{
  "n_layer": 13,
  "n_experts": 8,
  "norm": "layernorm",
  "norm_place": "pre",
  "attn_scale": 0.177,
  "parallel_block": false,
  "lr_head": 0.00969,
  "decay_fraction": 1.0,
  "final_lr_fraction": 0.0,
  "train_tokens": 263700000
}
Below are experts of layer 9 (counted from 0) of a mixture-of-experts language model. Rows are named router (the router's row for the expert), up (a neuron's input weights, with its number) and show model dimensions 0-127. Each number is 128 + 32 x the weight over its row's rms, rounded and kept within 0 to 255. Numbers have three digits each.
After each expert's rows: "mostly gets" lists some tokens that are sent to it at least half of the time. This comes from a sample of Wikipedia text that the model never trained on.

# expert 6
router:188106119111129130141086131102116132101118148099168104125161154159111116090155145136121117127096105128130134077166095139137110198119068102182199134173130104176120154081155138176127156200163165123087102198119140140115084125105112088148123116152184162106104113126101119134199107167112177094050096157133161138208129122109087094059107125130145124178147068095167093120164101096132142122094
up0:142121165110110131159133136109181137192156145173152120124159142150150161084106083150130103146186151184111138122122134130135124163154108146115112160060195129102102157148151079069199122126105137115129148125155102197117118105138114166143152153107137083146175123142123108075147126145148135073127141066134106157110100108092148137132199183135208106114193069089119056114110068130111068168152
up1:156108133127133105120087147135125111117140155127183154097121120128091173074078175120069116148108123133130164122215113148123101153163117046158122120105086062182168146075207159146152190177148151101152099136165151128106114118121127144139102122122133175091150115118090115140139204124100144124142102167139153141085133146133109132083184151121086143183099129180147125088132138175148071141219
up2:168092161131143115140131103105139079157118106116115094168064152109124167082050170097139126129160122126138155135173160172109132170132097131132132166166110175164122144083096093123134141156152176091061094154098162135186149080188159101072141173116158132113232180134129146165186104093169123121147085148160153113144127136117154170164068154102135117139071112106085113136099157152123097170099
up3:183073199152148181119122100136142165112108148114131117135084195104173160152115136101076096127188149113119122107124104135085165117135136139174127111123108170163139157083139130156083113129174098127104131113111115086102142088064120107097094131073104055115096134110133134126201198138082050146079146093141108120071091128161114107137154146095177065117187120109105091103119140127119187114096
up4:165100203161157170091084083119134159102148084107132182119076164143116143094121144104123094098123099166132107088130128112067096143180165142154104104152136141211096145130116130117109104156128061145104095085156096196112141198137153149145128091139079082129135082188154108159151111181120147111086101123083102171160115097127134110089111114141162121174102123089113100088096181143197171161116
up5:091179092167110129123091116165093162118121166103149129109098115090156133110063139142097130117135130059112127109169194155120161178126081165160125124166143133141136135132120098089147107164154112073147135105119117143176172091151149149207150157122142163155111114116088091110121197176095161175123137137123128147186101097112125109133080117165102112079098141069154192116181194140078043088114
up6:084099097123122156134089144131110141085079080127110104143118139105170138139152100139151106167095142127173176128164115109138117115113143142129116206164114145136114077113125143098107083137172172091080180176145077089068151156145133130122184140143144127155124159151084099135161148119077140154108144081224156120130138135123092208113092231123067115100118165078113129105114167185165169137113
up7:131123130142133085178097161090150146117115145074040164164127173083097140125106098146107078111120105186141089157177180111084055082092135120093107032162083118130120086181159081151174160087163120086113113104118123066134147122101135152152180097164116140150125125102105145121156166180131165129084138135155139138087084138160128154160148153153183106086158101141140114137169129160090156149115
up8:078161139151127107105071059136121119145129104181136122088079126139116140115162149125157129122076082181155083201132122177155093101144152120128145152166109146124145135105175159142094157159118163133114147130151108093133166128163134117070049162115131115127152092108103150081054128124089145119123092112133126183079114151104156139137119141136043195180206141048149113167160123143135156076137
up9:115114184151199137121184139121107097090173152177113135094169127119125075188138059158129104094134105184144069147101133109156128173096064133179149112148169114180144179154157152096104115115171128155129118118125181086112124131133122127083167134132179094157139188089134083118170098138127148112109151120097104107091126067141064120133117164135116153180177177131132123150113161149055112097194
up10:150150161105111085155114159090138115092151120108086058143116106098178125107148171136177116163109120115160134138167166161090141179154107184128185135093174113133099113129116066123131129114097146108115122141178125179124135196125103177113057092169130105091182102110094196143083065071160096118115069118125111165143131098149171158113112092092135135182148108142179093137082137132103080194128
up11:186089136095117150126151143119077123171122103087136126136123119121088160096113156097145194130086080172147139081164182151110143121115123074128091099098120100121109079117128151202109160152149140103172130131140079120149164111171087135097157088044141136144104102088148084143195179121105197202093097128136138078101159091131108175079158113104099111124114169139115089105153137171082131147187
mostly gets: "which ", "who ", "). ", "He ", "has ", "\". "

# expert 3
router:107101105071135090166153161072106144135149121097079096087097110053146136080114127123106150140159080121095139154152132155206114155076193144069120116164117084088195166106178160163126170176123083110173095102132157119142174131167109187084116164136061097120142142146152151140126180141122132168101122128147116151108143121064122154167140153102107092114089200138119127114177139173141136153105
up0:121184133100137130141160086131149145108138207155121106193103136157172111127137092113151148132161148137141106145175155077106108112107133143181133124099142055148056189131189128159073134102095175113167123065140080159112079115110107139144102100097177070103070129103101106106131156126115169211133137143161119093179108129095051115106124108148172133135155132137171191156078147145124109140117
up1:097145105093077126155105112107173089008166096110118105175109139166155060104117062195131143129166164086151112128084131119102181148115115132099168132143143164117130099175111159174117139117106078161105118130125105099061139097126129128106121107156044092174155109105128148123180159099145104156127180147153125116159118117138159084189134161103106145102147144171147157084112162173110186152120
up2:134118198134133148165141110056129143051050139104082139069087154116134130133091149088084105111097070148123118091209097128147088148145107120128116114111118136076133093078158135144119156127109157060134113104073114105109151141167132133140057145136141165177196133176121195147125114108146116101134179146105131116102146117183137132135121123177134104074177077143104102166141104183114113179113
up3:090081080109108104132179045097146157091119100130100151168114164192175147114169128137062150109107067130127099145146137150156084096098172101147135087096100138143122103113134168105196127092154078098162110107123139161140109118111133095153055140105069124173075116107102132140115097133168141157159190124129200105113099099096166189164129088116157143125133081129154169118086153151104141113192
up4:152108061078101110184127131095090150118097142110123141090119093104126099070148062091138115185189137118122096125114127085140155131126051162086144130103133119186095160152148081143182092152102176147123133165114121120118153117123122076104102123109119122167140133046091155136148170154118107132140132160162088160159137075184143129155122100109060096199121114098188137117054135173185127120148
up5:101084139120082149141114120163095152080133178131159134172145069155052162146077135097073108090105179181103161117193105138137129125173139116150131028147124158117140178107156125112139116186122161117158128124100086123143114121135145142129152113117094124147158176162122154125135159154096136084135133137134144038172172127101137108121129107098103049121063124147111124062127107183209106147136
up6:071124101141150137151121151084068129185118115120120102140154081134149107125119086132132126101135140106176136150118078086124080121124071144141156138145120138104136134144139143195137111135095124121101072146201066181070091156103096123151149149193138148143141067075078207045116112097162163191120160173159143153154166078096164127140114131115144146119135104120116071165179134179139152169109
up7:073170144158092113094164092134117098094122150173148137174088158126152125105134056114096091117176120125076120140111107098142127140130100123148157075068093163128203162112112117128147090161135113141052125188107126152100103168158141154137137072139151192209123129095130079149116097132108036116120128166116147078123098106117085141137192108111087114135098111100099079152067163134128138181134
up8:110165176118122107105096158108148105062126097151163120157171105056140133142094139071115180147144125143155046145140145143171125118119154185128142170122051124177161118137138116156126131145130135108128067150097199110120162173188125147122088089113141088081120095120094095194133164140093144151094106152146187166138119183101130112107079083066128097153105174103140147062114087173132147122139
up9:090079162109123160152118104161141133115092092118131136138120152113102095108135110154105143126147099172113167133140118109105128147160171161090140067171112134172175108181211089118163110112118137171088157134119092129182175080112125149097127127132087056117168127099102123121143148118212114155168126103113201155116131110090110154141170031130113134166129041101077079117185129114121110182130
up10:174118100187129118126106051107164105215103103127124087103096045090139117098196151178118118173081133132142110092096106128136116119113195104103168127154071120131118178151098156089131131133144131099075076145106148157086126156131141140048106158131133118108078197168102124138203129151101173107130141108115165172163171102164152118142117110071094135146132150119152131084149167161117123132111
up11:102125180122128107132127239170170114118093110176109115150092094135135070116127122156118195153160096101108138119089137081091119108075125155150164126148156132160189138154134139146111169081159132139154132123128135119113088158099109126128120076111135162176191101121054112141217140136101095107081139124149153137091132135129121172151217111164119116152106164163123138090114200169068118172131
mostly gets: "201", "200", "202", "197", "199", "198"

# expert 1
router:141104117152141113141108200162154112080166132136207208124176131167155123119134079123114122176194138135121096116143174117079202119145199182126176075093163123078139057120100139150105131112154110127145177117163096155139142141109091118093110097092160100071092122117130131066142100132111119137115146055132100196128073100158131138164103153109130173110115153116135119114125082089173114133135
up0:119141122109168080111150062153134078107137086159158077041130128127153161119111116145148114073136105135160129112105114185136120131089089095156105136119117151156152106113093190167144149086143166167062154123158111130124110061133104090160177124108117102130153067109146069124111199119119074218130161098075096135145093154105148075157144136117105142131122144173101121113150131143197186175145
up1:118138104139110113163127150082136053196110122147202107142137135126075191088183099131082210146151142164108095097125091136138146186089104115102141074127127212119118165133135118152176105149109168157155168129139154159109156120146117113088095173163136183162154151184140197139111116152149104160108155134161132177128118126130123143094184135169164149164122144146099146051156141153154094152166
up2:111101136169092102090127114142153095079067164145139144107145159171065165151132143172128175128126131170094136118187091094058151139099079166168108163148139133095128126102122147135072126161122124073035126161120155112075144055120091112114089150127122159163138098145166092109155165198109113142138165169185108122163093152162123176134155171149150087169105148130175109114109172110138132185157
up3:136105154128112127134125139095113082153119090136172139100144050148137184143150113104130113137120143202095114172165157130104133122177059122182153094156099088114164117141145116110097213145117101158143138100117102152107144112118106194082051129132107111127050104151158168052186095161156132079157137069115131112061113129098154125095132113093128176133159073085120170075154145124103126113131
up4:143104074197131205152095189120171115150160162114139112111104127149104077105100196121127057134137167139102130122117174180133107118168117199093114105130118161136168120147106071182145055142172128100119100080145099115129123124116119121147071103115146148146088142090070149131142150109174112173066126177141136169151118097084097116112157116084124090097180143101101076116112115170162159150173
up5:117145158121113174169123132090143111128136145127122162142181093151131136135144121130143139078108083136135135118154081143167175145161214165147145100140087108113103153130107077146134197138112145110122088117170103161113110090146126086087157186150082150177037082131084101105113092162093151109115134175177089147105107082117122162083185096138187143181153126062148094093118193102147149071124
up6:131114145075189090135155136131141059103109081156159141140093102152093086157116068133147080179170115132117116051094147090096142134162173150118148130112114048184169119132134156129147137116131138128137124166065080140129139095109150127087114165094217141145102105125081119116112096114126062145107102097092125190084164121162157137100146045110171134094144113094124155068101123103107122128083
up7:116114070155110132108135153155156122208064113156104091092095134165121124186190124092098128178107107150090088186142107188140128113127112112109148123169122165122175099148137160131145133135126149077146121134080127093181117099164091097099075133114180093149123137101123135119104191112114145102138133121133170085123150087086208120061109166123133156209066148134165097149164157129137076089166
up8:066100134161115088100113141137104056127136105163161201179151132141109161126163090124131104139155119220092099164109131118131172173085125152140130106101115109113167133092135065077112120147182152160170101151136112133120119182099122174113150100060102175151099159107111122154170126130172204120094157118154126101172167119122161091099154104179090173097139109116136128113146169114063076112181
up9:139082149123116093106150103173107166092100079148119185150164120173142096105089071135091087106074112147137135115145102082101124100098112162147094119113139217064177132136142140160119134132157126074093143148198109149138134105076141126137131143155101205200158153103179168146118154129170140078153134124112119180121173171105135153132139081162104073096161119153121140132077044142110085140130
up10:165095180157120126172079099086115212133116079094171130119101167135114135160139140147062087187113133136110138076098112165125127178141147171144064104126089095125117158082141146108138137126159137112099102112135143070103123129093141099120136155055164102127159114175108136096149114076107126131106167150144157094066150138118184125080173138186243150173145140154105147171158141129137121122087
up11:108139101189162091170163153139098075068096104081108103073093155148126126108124142155104130129132165121117118136151083105137130123090065127134151127058108144133117106123156117139178101160117159150099076078098089088074134130151144109094230191168109107138106060112139146124139123089087149108069132143144167113116119111106126168051113139165102096065109093177140108122137131129174165150065
mostly gets: "°", "′", ";", "\n  ", "″", "N "

# expert 7
router:083163157150089162074140102148087131093107132134086066105132121095165153175120138152087140065124153104168081135057120173087150163118131158152160154102134162122108130190164124113163092060155157162134154048162098119138105140082149095133107158127075096194182141095116142140111114135164129132086128147140091124081147116088107131202126166099159111095172125146102162123192109082128106108171
up0:106196114113164112121093149165111135158119132122151113101173166067158138102133129070117096159170107102106163106128138174091164107081117103105122132071090111097128162177137156122111155131167082077133126114125176198067169119118126091080124129161149172191167146079114075121084121132196105172151177094186120117146146187065128140133114138073145102133108093107154102149077134099175122160143
up1:165123126085128059147091137160189131103055133106143105123074113088134130150125167127103170120105111165208090049118105147118095127105153160117165080050121106118111148138107138104107125105131118121110183118123128149109172130150170120136158169108080143101111099143093095167106160155157076116150201127144141144203116183149178172114102152073121192070178129120118108123125108172123107135170
up2:158133089158123073206126133148085154114066120140145094168146117099213136088156108138137136140124104125142093136161080162105091131111137154110124089115153149134142147161108160144121125106073102120107149140051116174083148119102125089101121137144114084167141118126088038097127168142165080064143128083149165115103144147117160120125141098149174090095098060101096041129169076101147111086086
up3:112136062108122166090155189185072117193084093150122150158144088149112110111129136093053099070095124103140060111133134161161176108076127103111130174143136093120177133146145104140159156158128070107185127067065156101109166163149107115155105128091126142146150148092116139096136140187108078105110150113141163133122078121132144120103111127135128178153093097083119181143076149078157090075093
up4:123123095115097170121146173121198147027077156168129122172128150160186187112123094153086116128135137128079143173154144185151065120123081090097153120165159094159108093123147150103166147110152127140134118159116114096064145139114109183137124101121145196143152138103127143109143144164163111146118164183119146160075111115117099095160062066123134100130140118124171124148217166153145086122180
up5:088129119102104103180157141227076139078108099088160114126119085077132139200114091109081101188149119157152140133155110129137127123119145133099105149138128106198102126134134082134165037093097166101132172097086139166127124191108143152187083095118102132129168162126094084167104161135118107109141135165152159100148134128172075066096085135075131141138101120139161148149152200162103129127151
up6:141184134133132134134166160124097185129079097133127139153132111142126136181130081134101181165068195082172089123128093139120208115138163135157102141179118138111043153095121113154113159119084173076139080142144109175141134127146068157172134156150117124121138090046119127107083174158122082105121152171131061139125090165140118181130152182134156134123145143176131119150092122094188138146073
up7:103183143124131144108136131117130116127162124164119170132137136161126163120138123140139156105122130195154168104163076074120078109105101169175143113096112090070096090059155132143097168126126138107168056036107118146133141163155121096079094183067132137161107174118137122082200100128102162089126113119161173101090132131125113083146050130101153148089153116109106136193126151172069100150168
up8:102088090118097108169161193131090132060147164104153107116125147120104152141108161159103146100104142136107104118122133103171156181133103092152131132069099096227109100175149114192090145150100105090122156108054132141124141104131132135138188093129114042196132139085112199125143182160174154139155166122110155160150103069128116137157067157136128102130135182123137123169121132133175117095173
up9:137140144155152143150102148138079206112147043149096127114114154050125173099146099122179108057117097147136160138168072160153105180089146185107144159111119150128076141186109120151178077107091162121148086136204140120127174139193119122135156154152154111154097134073102126098225154144115129127075146116127172130151110131147135136096114105111117164127112111131177160149122109183156133098155
up10:100141134100061090135120156123112145124112102154147076166087138160121174123140105136111116082095190148118153142058160119094111138099068139128112097141150137091161152117127105097082156169135090122143108175176062107139151175133143154171167057170103123138150082142127108110189128170126117114112149148106145115080106113128157146176140166151138097141120176171220101056206104118067169131130
up11:206123128137131108191108154149119121085138117077138114146154145097151121070130138191115131142154098130106161126139082189165178160082087153119120173098114114108098041100141136125169108148088101086135095067084090125148173099138102134144196113093119142155088165106102178127141135147141125109183163185141125154136164187168117054127099108173152171107131157082125155101163098160098086110110
mostly gets: "The ", "the ", "of ", "for ", "his ", "from "

# expert 0
router:206164131131149141075128128119128097140108071194058083113153116184045097139144142116198172153097070168172118113111086100077165085125150132118147141121171090171112123148072084095120081105081125158144098139198085108154091138136121117136144110117090204138128097075190087122141083120106138161123157125152147122112134115162139159139138079162151097139131122162104139123085139137142107147097
up0:170091122159125141089157151115090157148086094101094105105114128183098113124145175102112150201095151173104107146121117136119140118209167124090174140111102159185139168146135052122117115106096120154156101113159079114167129140177143112066131084120097173141164082094109132098137100103138099126112166077203136225158178114139110116111089094109151138096141115094129132165157197161082112099137
up1:109098089124174126126052146047148100139110135139147129125082089101105099084123072125108114183153090131153127175098066106097148070125103084113083154126146105133124128177073066099182176120124158132124118188176191107070189138149137129163098099077151126168158150103145115105112150146209140135158147081152102165147129134126143164119117099160144118162120152071131107135139143117122138154201
up2:123119082077136090137151113135124101119154089088154120116058147102128132150133122096184163131200108125092102172154111113130152118161164081128092143163173067115149132124114111083096122130169161091177084145088184167067072118138084131173120129122107044168132133073147127127112140115139100130177106120133135175091084154108150112115139120070130136193164126103144125124117101119094084179231
up3:147109161154138131149094121121125131165093149163119112125112079087149135132137143155150199235141163134126105111143081133137198171133112108132114126194090115194119177037124116188209136108142104179184078060160096145081131112135082132108117128105137146145075110118111103158152151106113128163118101109156092113093143113153103081178128137152139136103172137197130126181137132111152140100096
up4:175129137120110147102067144140126151077125043133133072142102117122058179055138148137140103125068113137134183083119139127179160140120122125124130101094113128131117078077215078177093126147103113136141140170158115180107084101138165139112131069127094096152074130145162134114157189067138104147102136149146153087115078135131092084096123133170153104151142150200154130113185144105115175144113
up5:204134147119125134083159173147123101119076125054074074106080130128134157119142112166105093092097129158068130168122077113117142100188086057116063131171126061131114078125137098134133150137169135142143098127086153126114122143130173112155126099086164129188143102179165116169084153114178145124103091114047101095105142150117142128149135054130150151168149144112132103137181176121082146143154
up6:136101121122157100136096091124108099122146116136136116099177081152141084159106113081082142115136140122160117105116158132151157118125132115147111091153131089054137046095057108166124062175188106137197180139125133090056140092106074034153082093140157132107115112100120118136131130139150184133113104124079129119107133163141148128135138150096114190081161125147120062087090072168129084123081
up7:136152078104135109142141141096127169094124170103152127175109128135130188118133155114107199191055104180121150100171106167118182183117174063154107079163120140164117152119148166154186177102126167125127121177163138065117136115080136158169128118178142111136091123119138060128122118108102135143080137109139148164136093172131121111126110129123118147130061129156176109151083124177086174174213
up8:100158140158192090062115130125137110130108083131095107145077155123089115192109125215152149077064123167083105126134132129125089111141061118159084088118125105148123140129116073114132166104109147156155152159163138079104121111098152082159119082138125105196128095146128106136111125124152179114154055199112096102116146099069152114179107089149080117146134142103157136089189156106127083117066
up9:148075186121077115070204108084140115113088122124102086192140173136150083131072073126127149155119138109077135196141160142144108150169151154101129097134159114154144165128200153128152103120130113134109111103166109133076129171137123158087130162130120135151162132093111170117113097121173127083093145108151142163046085107081144187107124145132058101222152141117144063153109122098148122136129
up10:100181097169145115135083165106078184086144119142118170137155189093108181124121150106152182110144142105126067116170158121125155153069093160139098080155135176143190149104190135190163141115127077137131066122149114145088134099214165122187107154088102173094098148160099132174109104180089137125098125113102092088138111094147159144109140101153124111124162123062149123138100095155129136177157
up11:138158079175098120126081114200105106211135123125203095029128129090121120156110105061135164062081091142100114071140097105094166133090125182176177141137130083116098128032090119074107115118117123127122119113102131144130115102140106129095139140109094092121129130167113095161117101074099092127128090086161129104107135134127094128120131115122138140071046097120136119091082136141141147144146
mostly gets: "He ", "he ", "John ", "she ", "She ", "Mc"

# expert 4
router:114110167080103145113165104131125130120078136154119134209076132154108154148090148130125061136083203123121148103114142100125095107166066093203054159170089170089116166144130171136089139139088108150077107112051144146069105127144149161130128108145118166143109152140136171090124178111115081148180093137118125060128129186139181137102119137120148151068111158112120120142157166125083152137174
up0:167118068146164099132125100096116099087146116121084114067105167134175169064164120145139175127154146106141150107153117120141102129148149106121155136138096148129147130131073140093149161094090107102099049167133107190141169141159025132092158115113125204173180141143126169113168107136052114156169090111092094091155111055114142115064149140091129141131127143094091141172143107156145117115182
up1:144186157141156156088134065111118083124073085111115137102171150115114118119150174077145097141112138126134142127109164155158175116137138156113150089132138093118166130134143099139183135187109168160077098208135140132117183111092119106101188075152116082186112166098115103118144082140137091189111208104099085114119130148116114175089153126085139151117149116102084157110125072175130026133143
up2:180137076135104196108124120108119180125109095169129053119084158149098144100130151182114098124118147166095105129103135193156159117165119153106103082104068076143137131149112110090127109132160128188111137158164110175105097084171107060117138076124140157163135151135119125139127196109100120131174096133201159162107155134084106089172116159142098168187153103134099138141052148077123087096166
up3:115160142081085113128099105145097127133112105130129097158075137101141175145175161124122133078096126158120178089178123101170160153157113107152123041089163110098131159142143153155136172154167134101179139153104095144091115117079135095094107145127137087135122111162123122132224115135090072160177125142087153060132111115061130106129188112160071099154102110077104123191190140156138131144056
up4:136105135115099155099155133111175072124166183166148130118066110107166090109126109098097192120056182171115087087171073126131128134119123139127135135178114143118185157162128136089095182141140077104094058114129158060105102112181084131126114134118164155117125097195141160142121123088185146160169097155150151094160150131108156116162132089116164108140130139094131103125018181135162121122108
up5:138102116163163112151147121140071116179123099178126124059123074095148155103129117102113071117106169109108063089099166122121205099132121135171091184143124140143130079106110181113113092090052098182142069133153088112062158124136158077100103111100120099172132122096116106131140166119132128124113131152076143134087103083100087083130206092112162167172115078149123136104103128096188141143148
up6:177039106128107160189129110125123140117099106182089136105131073109114107113109142144109113113067161156095122111146135082120197108149130130126143068135097164122131107196140160156168148145110131150125142129115119058091118090160061093173143178031141157131099165117159097129203163093114132138159120083106126184129119079139088121132178074147095153191141122135168111082154129124106120139136
up7:127205151074101124127127119100088141121164136118173120131125159128132098165152145112135088149115123086056103122098111142145117103141096082179071067173113064088083146112114094122145093152053140095196050130166134170098161126152152134128137170183113103124132084171103160100149120126141107133022187148122127136108094168145114104096142146162136159176112140147115129125130118134055124090154
up8:137100106120141127119134126118112088189127112125162101113185154105149114146181179134087163136158115159090149133101141131144142153111113169101130140116119106081138136153140165206117138108103107076132137064108103170137091178122114123181105186124170185120176126126096129106096121078140116129101066142103218083077103150186147084123105134159127177094186054123095188140094144181124125128191
up9:146103126154124151035165155077059115172100166122144153161081113131093138092126104102097121126093123106165128143121125163093092147098142079140134140160132085087093151152141125117148127135103143098149074095097102099098101073074142184199104118070117167112143074080112110100068152120109089134084139132167144152092073127091117119119100190087153089090107096081109170123070185155133120111154
up10:117128113143105098159176086109117136122154142151139081163118132138057147168120133117171139121133166132122169174067148115153067132200146096143158112071058175105108090142102179041133169138176119095140107161090109122042095094120101082090163159133093173120100117150049156142116116089141139109142102133068112167087128111090159116168135133131093143145184164093102136120112106160126129139091
up11:163136173124082125128164072185176112110070166120118121160150132191105089162116175115106111168088142133157162136175131123106133150058138122182143124152138113144142092059170094134174118152144121134124161120069096121080053050082119141118112157107166120156172142115114143146064062123104094128170138085161091107125127183174154090105091091173134122145152084110131084151084126158112132117126
mostly gets: "not ", "known ", "used ", "new ", "led ", "ted "

# expert 5
router:060131154167118135153131103163141128178124157088157197160132154141110159144152111133094080124123125122092143180169152098123079112146094129107091138100100185119140115119147114070126149107096115088113162154075177128073146123151178144158173162099213075140104115181053121172101152110123115105200143140077179072137131147139146110095152075167098123176092132124159142149092134172086141120167
up0:166120086157102070137107100187140116079101117153159105075159052126061089178175133162131071143124142123146102138111139121069147125129135109113090123144150069084070159156118180139123197148158172127096145121135120140089145109173092093112123102098110097116140109134106122078185115085147141096168137076103094166140234107173164121125117125138082127139147148154168111121102185145130149175109
up1:118104087112113121124121086103083130143121141129130071125135118078118127072080086173176047101127178111124137122114176113131155165152072175115186076119102140151119142124096130109146152133137161103103160122137164112201165144133112105123092174148135111123119115105104088092080135089166190103138212116166138089159069184139059076159112107116111157165172144059140128095097137163118091157159
up2:096126104162125062186197187195200121102100187124168157082142108137101116082144134156125110130137120087101149133135147167125160108144157138165174090149155161085152149106123095081122153147101163139140155120109202166046115097140133094065111143104162140164137062132098103129096100165083167111097141121147130142166146167096046051119068138128127124105119117151131122119099126127128147144135
up3:133148073180137116150160164110190098135120133104142167111120118097183073134154190112147168064105175137152078115143123100085132061121119149078124138138119120103155107140130092106166171149159116078122100102123112107189105170079105141087110167121078125154149126087096105186105099058181139207117095165140115198104157117127107123111097106077116125085086110148104157074134129161132108133071
up4:102143147147101136170123131137122135157126107115121107149119122096083134095151115097156150030118063100173210084145139176131183172096114095076137143096120171145111151095158106207139083149197131124160065119078114123092076121124101122065087124144103172111155127150049098171135098115137137149111103103184121091111116100104126115133161117144140132111131145186186102133129159141080143191125
up5:131024100171124094125057155131111130108140147135110137190064134173186161103159108143144103098114194116113160120129159172135155103109134120092175127131129161192114121101152147168077077089135140136117093109133141072128121124106176131120148139095145175123172107106126160204135081123114092108177113127117171105143068149125134105114092120147114128111117129126128118158174102180217151208162
up6:164091115144170154128159121137148107140154122127152119089154115090138125147132111103138145146164171136139084125109069088134151152094076185136110129137157133157179116116133101136078145116151160053202149203101129148127121148172073180112147129127157119199147074089159164128123142173160123111119076110162126045183136142167179140059140157123177143076094126079104156099101101069147084135115
up7:109142116118161137109113165141121127132095148121092112121145129066181167103103140135128108088116075144071122152125154095154095120110132116138117137103102151079152181098099194155192065140109171137076067108130138124162125087083123106126105142092102078101109107049161217121196192154067176129106174155120106091115135121140117103160101121133065175188154115189164143148133147142104143123119
up8:143150103116144109186135157137184123174109133123162155172140108122121125072118063146122091134119084124100171126126144115130121100084073108136112174131114109097162152181127081132089083137107128102157160094085158107040156143116112169138065086042156107140148156092111141135130117166147200181083152115087108125130143110138144170101117098130132115162093110089188066159205163148134169135177
up9:122115131103159081130105156123177113082143078141200119141184070217074115145184206095101117145130158132107093138207130140138182154150107139090130143099103107168122095119107127141154083170146189074101141130117108178081113108102153102075152130143132108132115112091103177113146127122135159123109105157098121143178143132185122075083120119058088159144123135147107158100164072130141127123072
up10:150163128133148148126104123131064148104059097149127141125116149152162115105127165129088124089158144141116143090151160130124108120110141168109155173128105090095047108156115120098166125132061090196179108068118110166114131120106153117148110170124076089146143126150064113175086175090146129194140057061135104133119103110109138109108174175109182155142139034148159140151163142084168176160144
up11:151161127118146108111136144119165171115048131110091189174112148206131150152110146136114102140082117118109140133136132135090129137096088075159198102096159142072073122117157058105138074119160116108069145092122117096104137116093138122142108108175078178149134097160158107169114124089136110109174160151102206096126128126158105137138149090133175101179103151124162053089180183089154109088142
mostly gets: "ation", "dis", "tion", "season", "inter", "public "

# expert 2
router:149161118193164132165112102133174138169191140160150146120105118128144091169109141125184165102128189145156138151056137103135117075148131102090065122101148092193092105142059093101156073055150151117154124170157094114158192107123110097129122092133098138130137157095148094169051108069155131102147135137137103137119146116187113146098163138137077149121169105152100162154073142168122106093083
up0:173113169058164133061105128113109104097100140156084181131107119199131160206115172110132114110127090151122154150142113124136152163080121110102134150109096182104137115172159139136141147113156108153096144129099176182149138107145153106124142102150084152078122067100066078095125090082151196113140146128164114166147120130113125161154113088128069068042129161133133121098115049165109155098111
up1:091108120113173122087148131047120172123135064131113125082075064101103136124141112090116200116154083122073128113112181123108136146172101140150153161105100117150145128093083082161165096113093057094162104158099109121137139129139105114175119107091174110105090151040081175164102149127139104148118111132131083080114047153146100176132160123096193166162110119090164139091122143109112120104138
up2:044139162091115020122154180194144193102126099115143118134116158095145138167113088109139137152099180132113142102086129108130145127066159134137130130124124077170097136174187119123141134145149112129118088147144143112131133097085156166139078100111092090117165168109071130146132108118218149113173106178170094150107120123106136141174065137125123133164081120156110163127110127166205120183111
up3:113105085154080170155129149112122199101155117136094127118102112184155112094077109058159059109076143145160141108146067111135105113152077109084074115145119081123110151123166151116094085107099161175163112127126072110130107104159142122103081138158091124145155064065084141114109110151130174099155178161124170097153117138129125140103103091159051082127168107133174060149137141172174152147145
up4:168128044173174128112125182117113068149107097146138145103110052137137149126201165161107148162130083155146083058142182143183115125148129127105126120144161139126106077117119098115129088102160095091111168169124173162072130099081086096095170170072087147154147142137109124134097109092113102131100117161139202113166131148121122101119160083164146116143163126136107124063167135140160193112180
up5:101100116118177105145108096088153117177087035076115118131123088138117211139150139044113108141138139113091109102101166115161163149106141162171129066092115105102102133063105100152109128138116117137095153138149148160149104110101155151128142162149138145200151162088095137161077121127095059164157131117072131161092059094149097165079117131122156159153168095101177193142112088120109103126151
up6:138175146139134152189108135114151163132112150082177125106106094144130158161115118119134155127159126200113077137167151083139160157093210129122112151132093138173104123109119144147144119140161187079128120086132105077134186079066101076141141129088141116140117134105119118168097051084116134104135098081175140136130168140079149139046151139100210163128127104116197141117113124176068099133076
up7:130111135184064138139132147143170148112163096138093057103119107169138142068147081093102167181150142150162156112188148102103132142125067187091082099114196108135128121161140136182164110157159134081154104116175134124170147141140124122103090171084141094148185063072134127178133118147145132153109115124165170139135100113113097147118094165124231134126167161104133163114116110170096189101120
up8:113092146148097096163140082151097136129092140088161108141078117164163105104120149173130091124121129169180109108156110140108098124130116112072205134152115147122158085172110140124125153197166177128071123134144171135148141095099147110101147087073146124166239157138142121167089119114164089129110159184190133117147087050146114102084101109106114135143148147221124133124137207127134108148121
up9:095128099150163100167117165110123090091152187151125097136105111124155134097108126141124164089172096171158124208111136144089164153083091118144150069122134114127178180131250108146121169179116094099176071145158120095140154146141172165130179127159151108113210112101134088082109140142122108102113106110107104193185112157109133139135130169107136201086140141065121153121137106120119119105119
up10:069081181133139192191128117177157114178135178134178174094154113099165139101109113093113158106121216127154153149125074134086140132156116165139107131080113089142132125181134146092160137136178116110143128093174134140160177072101124112116114152174097114137147193117123196106134164128121112131146102139141143165157100128126124151103075096101187097111181155154161117134127202146150163184061
up11:162046168131098127099096143084176177111152113105172162177109094148118178095140140160173130137159161174160104104113130153146133155089093134072089084174076121093178155150171185164114157080082148138128111101103073161146163085143090176146095104127073123137119164145150121097090094099155177122112145110149099151110107187181182085102108101151116173153106114094115172111160170132129118114159
mostly gets: "Mc", "G", "X", "S", "R", "\\"